From a checkpoint of a small mixture-of-experts model trained on Wikipedia: 24 experts in each of 4 layers.
Below are experts of layer 5 (counted from 0) of a mixture-of-experts language model. Rows are named router (the router's row for the expert), gate (a neuron's input weights, with its number), up (a neuron's input weights, with its number), down (a neuron's output weights, with its number) and show model dimensions 96-191. Each number is 50 + 10 x the weight over its row's rms, rounded and kept within 0 to 99.
Before each expert's rows: "gets" lists some tokens that make up at least twice as much of what it gets as of all text; "comes before" lists some tokens at least twice as common just after its tokens as in all text. This comes from a sample of Wikipedia text that the model never trained on. Tokens count by the router's weight.

# expert 16
gets: " he", " it", " He", " It", " one", " they"
comes before: " of", " was", " is", ",", "'s", "."
router:50 61 53 46 38 61 36 62 64 45 52 67 36 49 67 59 61 61 47 56 56 40 68 44 38 44 48 29 41 62 56 56 62 42 45 54 43 32 56 56 26 42 46 75 58 51 58 52 47 45 52 41 33 60 43 47 53 60 50 54 60 60 56 49 41 46 52 53 64 38 53 56 38 50 54 40 63 47 40 55 34 50 41 40 57 42 42 45 51 75 55 57 62 52 50 43
gate3:48 40 59 37 39 53 59 38 54 52 64 44 48 66 43 47 38 54 44 50 48 57 59 72 55 61 40 45 50 59 47 64 61 37 62 48 48 52 55 67 83 37 42 37 49 49 45 55 51 41 52 37 38 46 50 48 73 51 53 42 50 42 45 64 57 59 62 49 63 52 33 52 62 65 45 57 62 63 29 57 29 57 46 34 48 44 48 40 42 53 61 57 40 61 66 42
up3:59 45 45 52 67 54 49 46 58 41 41 44 46 64 57 47 50 60 58 49 37 62 50 30 49 46 53 36 69 54 32 60 56 56 46 40 64 51 55 60 43 26 35 34 49 31 53 37 62 53 51 43 51 42 44 44 53 43 39 52 57 47 38 61 52 72 36 38 28 32 65 57 39 55 47 41 52 63 45 57 59 43 48 54 39 58 55 54 63 60 44 49 59 54 49 61
down3:40 58 39 42 44 36 56 46 38 31 36 32 43 42 63 57 57 78 41 59 42 40 63 57 75 44 41 55 63 30 41 54 50 46 54 55 44 56 64 46 44 40 46 36 50 35 37 54 72 38 56 63 63 58 34 48 45 50 49 51 50 37 36 55 55 39 47 43 59 35 53 51 56 28 36 39 53 47 48 67 43 60 62 46 54 34 55 39 65 59 64 59 48 25 39 54
gate4:45 42 39 53 61 49 42 54 25 63 56 57 43 69 47 46 50 52 33 43 59 34 58 27 52 48 24 62 53 42 59 32 52 51 61 61 40 38 58 41 50 60 47 57 58 58 69 51 50 51 54 56 43 65 39 40 48 56 46 59 43 52 52 38 41 53 41 51 48 57 65 61 37 46 55 45 30 45 66 57 59 60 41 52 47 72 50 56 52 58 58 53 40 57 54 41
up4:42 53 48 53 45 46 44 46 39 63 64 47 58 47 47 44 66 52 54 50 47 35 70 40 39 61 42 57 50 44 64 57 48 28 45 50 61 56 51 55 47 75 55 59 48 54 50 52 50 44 37 48 39 39 58 48 68 56 64 48 38 59 59 52 66 53 17 60 47 59 62 56 48 57 33 35 26 45 52 42 49 42 63 46 39 38 51 57 58 52 56 58 41 56 59 58
down4:56 58 53 61 45 49 47 39 64 43 58 40 42 37 47 54 59 58 19 52 31 67 46 61 48 49 43 46 64 48 40 44 60 52 58 36 43 58 56 41 36 63 56 64 50 56 53 58 51 49 55 37 46 56 42 48 58 64 54 62 25 43 41 62 43 60 58 57 33 48 61 28 58 40 45 48 46 67 66 44 70 54 61 48 59 45 52 50 55 65 44 43 48 47 30 23

# expert 21
gets: " |", " —;", " Kitt", " @"
comes before: " ", " —", " +", " −", " .", " W"
router:60 58 41 37 40 54 51 47 56 54 75 58 35 47 50 47 82 55 68 65 72 35 71 47 41 49 60 45 48 63 53 53 59 46 49 46 32 40 46 55 39 42 40 65 61 54 49 44 42 50 59 49 55 39 35 57 51 52 54 57 55 62 41 59 53 40 40 51 60 44 75 71 33 51 62 40 66 42 55 53 34 45 60 49 69 42 39 33 52 40 66 69 50 55 47 54
gate4:47 62 52 53 59 49 57 40 44 53 38 39 47 53 46 48 42 60 63 29 54 41 36 46 49 49 48 54 44 54 44 44 54 59 48 49 76 46 40 55 43 56 62 45 49 68 69 51 68 56 69 35 75 41 42 58 45 57 40 25 49 51 55 52 60 65 47 61 68 50 49 48 38 41 53 56 24 58 49 57 65 42 38 69 48 45 40 62 54 47 73 48 53 55 27 57
up4:51 50 61 56 45 57 50 49 38 47 46 50 63 52 42 39 64 32 42 73 47 50 57 59 64 51 42 34 42 51 51 39 51 49 47 68 32 58 70 43 63 38 52 55 52 50 37 49 41 42 42 60 41 63 49 45 56 52 52 71 48 59 37 49 48 40 45 39 47 50 60 56 55 56 54 59 65 33 53 32 55 52 47 24 62 51 56 40 54 67 41 47 48 30 61 50
down4:30 55 50 64 56 55 46 48 40 49 44 49 36 66 48 58 34 51 65 32 44 36 52 55 27 59 49 35 48 42 46 68 61 43 70 52 61 52 60 43 59 55 47 38 56 42 62 47 39 60 38 43 40 51 60 41 39 43 62 53 63 57 53 71 80 58 59 61 45 55 37 34 43 48 55 38 48 38 22 67 63 49 57 54 63 51 32 54 63 47 56 44 45 40 44 50
gate5:33 45 47 58 58 48 36 48 45 54 44 32 63 57 49 42 55 49 49 63 50 64 51 46 47 57 48 53 58 59 54 41 58 49 38 57 52 53 50 41 47 28 56 50 50 58 52 57 63 47 54 50 40 48 40 56 52 50 48 47 33 46 47 52 40 55 46 55 49 46 24 45 55 65 51 65 30 66 51 43 55 41 46 37 37 51 55 55 65 89 40 30 56 36 60 46
up5:37 49 44 59 57 44 33 48 46 55 43 41 63 56 54 41 57 47 47 60 45 66 48 43 46 55 42 54 55 57 55 40 59 44 37 58 52 51 50 41 44 31 55 46 47 57 52 62 60 43 60 46 39 45 40 55 48 53 51 47 32 45 49 47 40 57 46 56 52 46 25 47 50 66 58 64 32 64 54 47 58 42 47 41 39 54 59 51 67 82 44 29 58 37 58 46
down5:44 56 42 56 50 37 50 65 42 57 54 48 58 54 58 54 05 47 52 50 43 76 45 54 56 66 49 53 59 50 54 54 54 35 64 49 46 51 59 44 62 41 51 51 62 47 38 65 55 45 62 43 32 59 51 59 68 50 47 36 50 43 53 42 44 49 54 44 51 32 25 38 42 61 61 40 32 45 45 52 64 56 66 39 38 53 69 32 48 61 41 40 60 57 38 77

# expert 6
gets: " as", " was", " had", " is", "ing", " be"
comes before: " the", " a", " to", " that", " his", " an"
router:62 66 57 42 42 52 26 54 66 45 59 65 28 59 63 43 64 56 56 60 59 40 67 54 39 53 65 42 43 52 58 58 61 48 53 44 48 30 64 58 35 48 43 58 57 60 60 34 36 54 52 36 38 60 38 45 40 55 54 47 59 38 54 54 50 52 49 60 53 47 51 70 46 55 66 49 53 46 46 54 38 45 54 34 69 51 33 37 52 68 65 76 66 53 49 44
gate1:45 66 65 43 58 41 51 51 47 60 52 43 34 51 51 49 40 57 56 51 48 40 50 67 47 64 56 43 55 49 65 71 46 59 53 61 32 52 51 48 35 46 52 45 54 46 55 61 55 48 55 59 49 53 49 39 45 74 46 48 52 50 44 61 53 50 66 41 55 38 42 22 55 33 55 58 41 55 41 76 33 49 67 37 65 49 36 53 55 59 58 60 56 65 37 42
up1:52 47 61 42 49 49 47 43 44 44 49 50 35 51 61 46 43 49 58 48 59 54 55 54 48 37 44 39 55 59 57 58 35 55 58 46 46 37 53 58 53 75 65 46 18 55 44 45 43 56 43 42 57 50 44 38 53 53 54 62 49 37 47 34 33 44 61 41 61 51 52 47 59 66 33 53 49 61 59 68 68 36 33 51 49 59 62 53 37 68 59 58 34 68 53 52
down1:49 42 70 49 66 42 44 62 69 46 52 49 31 58 50 63 42 61 35 44 39 39 55 56 53 31 60 51 48 48 52 53 59 32 58 38 40 57 55 51 52 37 60 36 38 54 40 40 44 50 52 42 58 54 62 45 46 62 43 58 61 59 58 55 67 51 43 48 44 43 38 28 61 36 49 38 50 44 51 43 47 28 35 31 48 43 68 54 31 61 68 49 57 58 54 35
gate2:40 38 51 52 43 47 54 45 47 62 58 35 76 42 38 46 16 42 66 45 47 48 45 44 39 66 53 40 40 39 63 50 37 35 58 52 44 47 54 47 44 47 46 51 52 46 37 63 51 40 31 52 61 54 60 55 51 72 55 57 46 55 42 52 44 55 62 30 52 53 48 42 46 43 30 51 46 50 48 51 59 67 31 50 36 53 54 73 53 53 58 51 48 55 55 62
up2:49 56 27 58 68 48 38 68 58 48 38 72 36 48 46 67 53 51 39 62 48 65 37 57 44 37 62 58 48 47 51 41 50 61 43 44 53 57 61 66 35 38 62 46 50 37 53 59 49 45 45 31 49 47 45 44 59 47 32 55 30 42 71 60 47 59 42 74 45 51 24 52 46 40 61 54 38 49 64 47 59 31 53 56 38 55 60 36 44 34 28 60 50 48 58 46
down2:46 36 52 47 45 45 41 55 52 42 46 56 28 50 47 44 55 54 21 59 60 56 42 57 51 31 38 68 48 49 48 50 61 71 43 51 46 47 35 53 67 50 60 53 41 54 50 38 49 64 56 39 44 49 42 52 46 37 38 38 44 50 64 47 51 64 41 68 52 62 48 35 53 52 65 50 42 60 58 51 41 45 53 63 46 55 34 30 58 64 39 40 44 55 53 53

# expert 4
gets: " in", ":", " on", " In", " at", " from"
comes before: " the", " ", " a", " his", " October", " March"
router:55 68 50 34 42 60 36 51 58 44 62 59 40 43 66 59 80 55 52 54 60 43 54 52 47 52 47 37 38 56 50 46 66 57 43 55 52 44 59 47 46 39 48 48 68 53 55 41 35 53 68 43 36 52 29 63 53 48 47 61 71 64 48 64 57 40 38 48 70 47 50 64 41 53 60 31 51 38 66 53 37 42 48 47 60 56 57 37 55 47 57 65 61 55 46 54
gate2:45 59 38 51 68 49 45 59 55 64 49 71 70 59 41 67 53 60 56 43 42 54 63 56 43 53 60 49 44 39 43 63 35 64 60 55 41 37 60 36 64 43 63 45 51 49 48 33 35 52 42 66 53 66 61 44 35 59 61 59 29 45 69 47 53 52 38 47 46 58 46 48 54 44 49 42 41 48 45 50 41 43 72 36 29 36 55 62 50 52 62 66 50 50 48 41
up2:37 59 67 54 62 53 64 47 45 57 46 48 27 40 39 51 32 50 34 51 72 23 32 48 49 60 48 60 56 67 46 42 56 61 47 54 56 56 30 47 49 54 41 55 59 42 60 29 65 64 42 49 37 63 55 35 57 49 56 49 34 52 50 40 31 43 59 47 53 53 48 41 55 51 50 57 56 74 46 49 52 44 49 48 52 59 42 43 45 44 38 53 65 62 33 30
down2:35 57 45 53 72 51 71 51 41 45 56 50 51 45 54 56 68 44 54 54 57 45 54 53 32 47 51 49 83 38 48 37 50 63 48 56 50 31 34 37 26 43 42 46 50 45 56 49 43 43 35 59 65 49 50 61 36 29 51 54 59 52 56 51 59 56 53 52 43 53 59 50 57 68 48 45 49 65 46 66 46 39 47 66 38 47 44 48 68 61 51 40 57 48 53 46
gate3:38 55 66 58 47 39 49 43 51 46 41 39 56 57 48 45 47 45 40 54 48 61 46 40 44 36 55 62 44 63 64 49 46 52 63 49 46 69 75 58 24 43 56 54 29 35 58 64 63 36 43 57 41 37 36 52 56 46 54 45 40 54 41 73 46 71 55 42 51 56 43 42 49 56 56 44 60 52 53 50 46 49 42 49 48 45 62 49 54 26 34 52 43 49 54 49
up3:42 32 49 56 32 54 62 48 44 54 56 60 45 65 69 51 42 66 56 39 51 36 42 55 53 30 48 65 48 60 47 60 72 38 46 48 62 52 57 58 39 50 49 40 42 37 60 61 60 55 75 55 33 41 52 48 56 48 42 36 38 39 59 67 51 44 52 54 66 49 42 61 60 71 43 42 57 60 48 39 38 47 55 37 57 51 70 34 54 42 44 52 54 51 50 42
down3:55 58 40 26 41 62 47 46 54 40 60 26 52 45 56 44 42 45 54 57 51 44 68 47 56 51 58 71 51 69 40 53 65 44 53 46 41 51 47 58 38 39 76 52 48 58 49 66 47 54 60 69 56 61 49 47 51 47 42 52 54 61 50 35 51 40 47 46 34 42 53 36 44 44 43 64 49 39 35 55 60 33 49 52 55 63 55 40 63 42 42 58 61 34 48 51

# expert 3
gets: "\n", " |\n", ".\n\n", "\n\n", ")\n", ".\n"
comes before: "-", "|", "==", "===", "The", "In"
router:55 48 45 42 46 49 41 52 63 51 42 60 50 48 65 47 72 45 57 65 58 49 51 60 49 53 45 54 46 66 70 49 65 35 48 37 46 42 51 53 25 56 50 59 64 61 61 41 49 46 57 52 39 59 51 57 46 74 57 61 51 50 50 52 51 37 34 43 64 47 57 66 41 53 52 33 55 45 53 57 46 43 46 35 67 43 37 48 59 57 67 56 58 57 46 47
gate0:41 64 62 38 36 38 40 55 52 61 42 58 45 55 44 63 61 58 44 33 41 27 49 54 35 25 47 48 35 63 73 42 57 58 42 44 65 57 32 45 52 44 31 67 63 33 50 45 50 67 62 40 64 42 61 68 40 44 56 57 49 44 38 42 62 44 40 47 48 47 59 48 49 52 58 51 46 60 47 77 51 71 51 50 66 57 43 49 57 57 29 36 39 31 58 43
up0:63 45 50 48 58 53 30 43 47 48 67 53 56 46 58 43 54 50 39 45 45 55 47 53 57 51 37 57 66 45 27 53 59 44 59 57 61 56 69 66 71 60 47 56 43 55 59 55 41 53 45 55 54 51 48 56 71 53 51 44 35 47 62 46 33 52 36 52 68 55 34 66 59 65 47 46 49 57 23 43 46 41 59 53 47 39 46 51 41 40 83 37 41 33 58 63
down0:44 65 49 62 56 49 38 47 45 35 67 53 52 48 70 56 36 49 47 64 53 46 73 45 55 52 57 50 60 43 38 56 68 33 33 71 51 55 52 38 53 46 65 43 37 57 40 40 59 50 40 60 77 56 36 42 55 44 39 64 39 64 50 35 38 44 62 68 59 53 55 46 60 41 54 55 58 54 46 55 49 28 44 42 53 63 45 33 54 56 62 84 54 46 50 43
gate1:28 48 54 42 40 53 31 49 44 58 50 38 47 66 53 49 68 56 60 53 60 35 54 66 39 40 46 57 66 38 55 55 46 47 69 57 67 58 59 39 77 50 43 60 66 53 60 52 59 46 49 44 51 57 48 52 57 37 28 44 40 40 54 51 51 47 32 27 60 38 63 45 45 62 56 46 39 52 60 65 54 60 60 39 60 50 54 46 45 65 45 65 41 40 45 45
up1:31 60 43 40 32 57 43 59 52 54 41 45 47 61 52 50 70 55 55 44 53 50 53 63 42 59 42 48 62 37 47 54 38 55 76 61 63 62 58 47 71 36 36 62 58 59 45 47 43 64 52 39 48 46 40 47 41 44 34 60 49 34 49 51 41 51 35 33 58 35 48 53 49 55 42 35 40 58 63 56 57 58 58 34 64 56 63 44 60 69 45 69 56 38 48 43
down1:49 48 49 51 42 54 49 53 69 40 52 56 35 64 30 32 32 49 57 57 47 46 47 66 57 47 51 51 29 53 51 65 57 71 53 55 58 36 53 49 39 49 61 66 44 49 49 27 71 50 54 52 58 46 54 38 39 45 29 52 44 42 46 53 39 42 39 59 40 42 49 43 49 56 56 59 62 52 63 44 34 37 37 54 59 43 45 66 52 49 49 60 72 58 54 38

# expert 7
gets: " of", " to", " with", " by", " all", " over"
comes before: " the", " a", " his", " its", " their", " an"
router:71 76 54 50 46 48 29 60 56 43 70 75 33 51 64 60 80 42 63 56 59 46 54 64 44 62 49 35 41 48 58 43 63 34 47 37 42 28 59 46 42 44 52 60 59 60 61 48 43 55 60 43 34 52 30 53 56 63 52 54 69 43 54 59 46 47 42 56 62 40 55 67 25 58 50 42 45 46 55 51 49 47 56 34 55 55 48 40 44 53 56 54 52 46 32 56
gate1:56 49 47 37 48 52 48 55 55 53 37 41 36 57 37 74 30 61 53 39 44 47 36 44 59 66 67 47 58 58 37 62 40 55 48 38 53 48 61 49 54 55 38 65 63 46 62 47 60 42 69 39 67 43 35 46 43 60 54 56 40 60 32 29 54 68 36 39 42 51 44 49 29 37 39 57 60 47 37 50 40 58 49 48 34 61 75 36 45 66 58 60 68 45 57 60
up1:80 54 75 57 61 48 46 34 61 48 49 42 48 53 41 38 55 44 50 45 71 49 43 47 53 58 65 55 46 49 58 51 43 35 44 49 44 34 52 46 30 57 40 65 47 40 49 45 64 55 54 45 52 58 42 38 47 54 61 61 51 32 54 25 55 65 46 23 23 46 49 44 37 47 65 71 66 44 40 55 48 43 42 42 48 57 48 60 62 53 49 43 61 61 40 30
down1:43 62 50 57 64 63 22 68 47 50 29 34 46 49 44 52 28 50 43 50 37 55 50 49 51 48 46 55 61 52 52 56 47 52 43 36 52 54 52 38 88 47 40 49 55 54 51 43 56 45 57 53 45 52 50 68 53 31 62 40 49 64 40 53 36 62 58 41 49 48 51 40 44 58 41 29 54 56 56 44 48 64 61 42 41 52 40 43 58 52 55 58 53 56 68 57
gate2:49 45 46 61 57 63 48 45 62 58 63 43 40 62 50 59 47 36 51 50 46 59 40 33 28 37 61 53 41 38 37 53 47 68 58 60 50 47 47 59 40 58 75 45 45 67 42 50 43 35 48 55 62 55 49 45 66 68 51 62 48 57 61 66 54 55 52 54 62 37 44 44 40 37 54 58 46 28 59 55 32 61 57 44 62 31 51 32 60 78 60 51 43 34 53 69
up2:61 46 39 63 68 46 51 58 40 49 67 55 41 56 48 45 64 55 43 45 59 25 58 39 38 44 45 58 47 38 45 56 31 49 48 59 61 53 54 49 46 65 55 66 42 62 29 47 56 43 36 60 57 66 34 67 69 46 70 60 45 63 62 63 43 30 51 49 49 34 58 30 34 54 48 61 49 29 62 46 56 55 36 57 56 37 44 37 68 47 52 51 63 50 54 52
down2:44 59 44 57 57 51 33 61 54 43 39 46 41 47 48 65 31 47 53 58 47 40 36 46 58 43 38 59 45 41 58 48 60 58 48 47 66 44 62 34 52 65 46 47 36 50 49 61 69 56 54 51 45 47 38 52 42 58 47 51 54 35 33 37 51 32 37 62 41 52 53 45 44 62 67 41 45 64 40 76 63 47 19 68 56 43 58 53 54 56 48 59 67 42 53 58

# expert 10
gets: "1", "0", "2", "3", "4", "5"
comes before: " |", ".", "–", ",", "%", " |\n"
router:62 53 48 56 43 45 37 56 59 59 65 56 37 54 68 66 75 65 55 63 57 41 63 59 46 59 62 37 43 52 66 57 61 29 53 43 47 25 47 44 13 36 44 63 57 48 59 48 36 55 45 43 39 62 39 51 46 62 51 64 57 49 40 56 49 42 37 62 56 38 57 58 38 46 50 51 56 34 43 67 33 45 45 36 58 49 53 45 63 64 57 67 51 56 46 45
gate3:38 59 31 43 47 58 42 46 39 59 57 39 43 42 63 45 35 60 56 57 54 52 56 66 41 62 34 40 52 56 47 40 56 56 53 53 49 43 49 44 42 24 63 27 35 44 46 59 49 54 48 64 33 41 50 62 61 68 56 36 38 45 39 58 43 60 57 51 40 52 58 59 49 55 45 59 50 55 41 43 45 57 44 45 80 63 47 40 60 42 23 56 43 35 28 63
up3:49 44 49 41 35 57 64 42 49 50 32 47 49 47 31 85 60 33 54 59 63 47 61 25 52 47 54 46 37 49 49 30 49 61 47 42 50 59 42 56 43 62 43 52 67 72 43 55 51 50 55 54 54 57 50 40 52 38 52 48 58 65 39 46 47 33 44 55 61 49 29 58 64 46 42 57 45 33 55 50 56 64 63 43 45 62 61 64 38 46 71 44 36 37 67 43
down3:51 41 34 57 42 31 47 53 67 66 35 58 50 49 42 61 35 44 35 44 45 57 49 53 71 55 38 81 48 55 73 67 64 65 47 54 45 38 47 51 55 65 52 51 72 49 49 57 58 41 53 68 51 40 55 46 57 39 46 23 40 59 44 59 51 46 52 61 51 60 44 53 50 42 57 51 39 35 52 57 38 54 40 46 45 57 54 48 59 31 38 57 48 62 56 45
gate4:51 57 50 55 47 31 53 62 54 44 32 42 43 42 57 58 71 47 54 56 43 43 55 56 53 70 31 58 38 38 62 48 61 50 50 52 54 56 51 47 38 42 55 39 39 58 30 44 38 47 41 29 60 34 56 44 46 48 40 45 35 64 73 51 62 49 39 40 52 49 43 53 49 51 71 53 47 40 54 62 39 44 61 59 49 61 32 46 51 37 48 43 41 41 61 51
up4:43 62 54 54 53 53 49 56 60 51 55 33 38 27 42 39 61 42 58 40 40 40 57 43 55 49 63 41 50 66 50 67 41 31 59 55 59 60 62 52 74 28 48 37 67 63 63 45 50 45 57 35 46 49 55 48 32 47 62 55 56 49 40 43 43 30 45 45 43 55 49 51 65 57 45 49 49 62 43 43 42 49 33 63 45 48 51 48 66 58 50 54 47 54 52 53
down4:48 32 38 46 29 50 50 37 58 52 34 47 56 40 45 48 42 42 30 34 63 54 40 39 43 51 43 56 50 58 53 32 44 36 44 57 53 53 50 46 54 44 41 71 56 62 52 44 62 49 39 48 41 49 47 41 53 50 43 30 40 54 55 51 43 52 42 45 64 43 58 42 60 53 36 49 69 58 57 29 59 47 38 28 47 62 26 49 42 46 49 45 60 49 41 63

# expert 0
gets: ".", ").", "\".", ".\"", " .", "us"
comes before: " The", " He", " In", " It", " She", " This"
router:50 62 42 46 29 50 43 49 46 53 60 57 36 49 51 57 68 62 58 62 67 31 59 50 42 65 56 46 51 68 60 67 67 37 53 46 39 48 57 66 28 49 46 49 65 56 67 32 41 54 60 48 40 61 33 49 44 60 60 55 61 66 50 55 56 39 42 50 70 28 52 74 41 47 44 57 73 47 47 50 51 51 47 33 65 55 43 45 49 51 50 64 53 48 48 41
gate1:45 61 66 55 42 58 50 43 33 56 49 49 50 48 34 60 63 48 40 42 49 69 51 41 35 44 62 61 54 57 44 52 28 45 49 42 40 45 52 44 47 51 57 24 32 57 57 39 37 60 53 50 66 33 41 47 38 62 40 50 55 44 56 54 48 57 52 35 55 61 53 63 49 44 38 54 65 49 44 46 37 21 38 51 55 34 41 57 49 64 54 55 42 59 66 63
up1:46 60 45 58 41 55 45 50 61 31 65 46 64 28 50 50 43 49 52 65 52 56 42 45 66 60 54 49 47 41 42 31 69 53 59 51 66 55 53 61 43 64 48 53 59 59 42 80 60 50 61 54 41 55 62 49 53 40 31 47 68 48 42 26 47 49 44 40 56 47 62 57 63 54 47 37 54 32 51 48 36 28 55 61 50 52 47 51 59 31 47 50 49 46 32 60
down1:44 53 50 55 44 67 51 49 28 41 37 57 53 33 41 52 43 57 56 62 52 47 55 56 41 49 50 39 73 34 65 58 44 34 46 62 33 33 57 42 66 51 51 60 61 38 52 42 45 62 75 41 38 53 47 53 61 56 54 37 31 75 56 54 54 44 38 56 34 44 57 63 29 51 29 55 59 56 42 46 44 54 51 52 55 46 50 59 59 63 27 36 63 59 41 63
gate2:47 37 33 42 39 47 59 55 55 42 59 44 70 49 38 48 55 52 43 42 62 56 58 47 59 42 42 47 52 50 51 60 33 53 52 41 43 56 35 49 52 50 67 44 53 50 48 32 67 53 61 50 45 47 39 57 50 56 61 51 37 61 67 53 36 56 35 40 49 51 52 45 63 51 63 34 45 56 33 42 41 69 56 60 35 31 57 52 54 54 60 53 46 45 51 55
up2:49 66 53 66 53 61 38 63 47 50 51 68 48 56 59 56 43 40 57 38 63 54 44 33 52 48 53 46 46 47 51 49 49 37 71 34 40 61 66 56 40 53 63 53 55 37 52 51 49 54 62 48 40 34 42 53 50 44 46 76 39 32 56 56 56 49 30 42 55 65 51 43 54 47 50 48 52 49 63 56 45 61 42 70 74 46 63 50 47 28 38 58 38 37 63 43
down2:84 50 60 57 59 46 54 52 37 47 57 59 43 61 36 43 42 55 57 49 61 56 38 53 62 36 35 71 39 32 47 51 50 42 48 47 62 56 68 53 61 56 50 49 56 49 41 63 58 55 48 51 47 46 59 40 45 42 55 46 41 43 57 45 55 55 48 37 51 29 53 33 62 57 49 51 59 59 59 50 69 57 56 47 46 39 40 60 35 39 80 43 52 51 35 26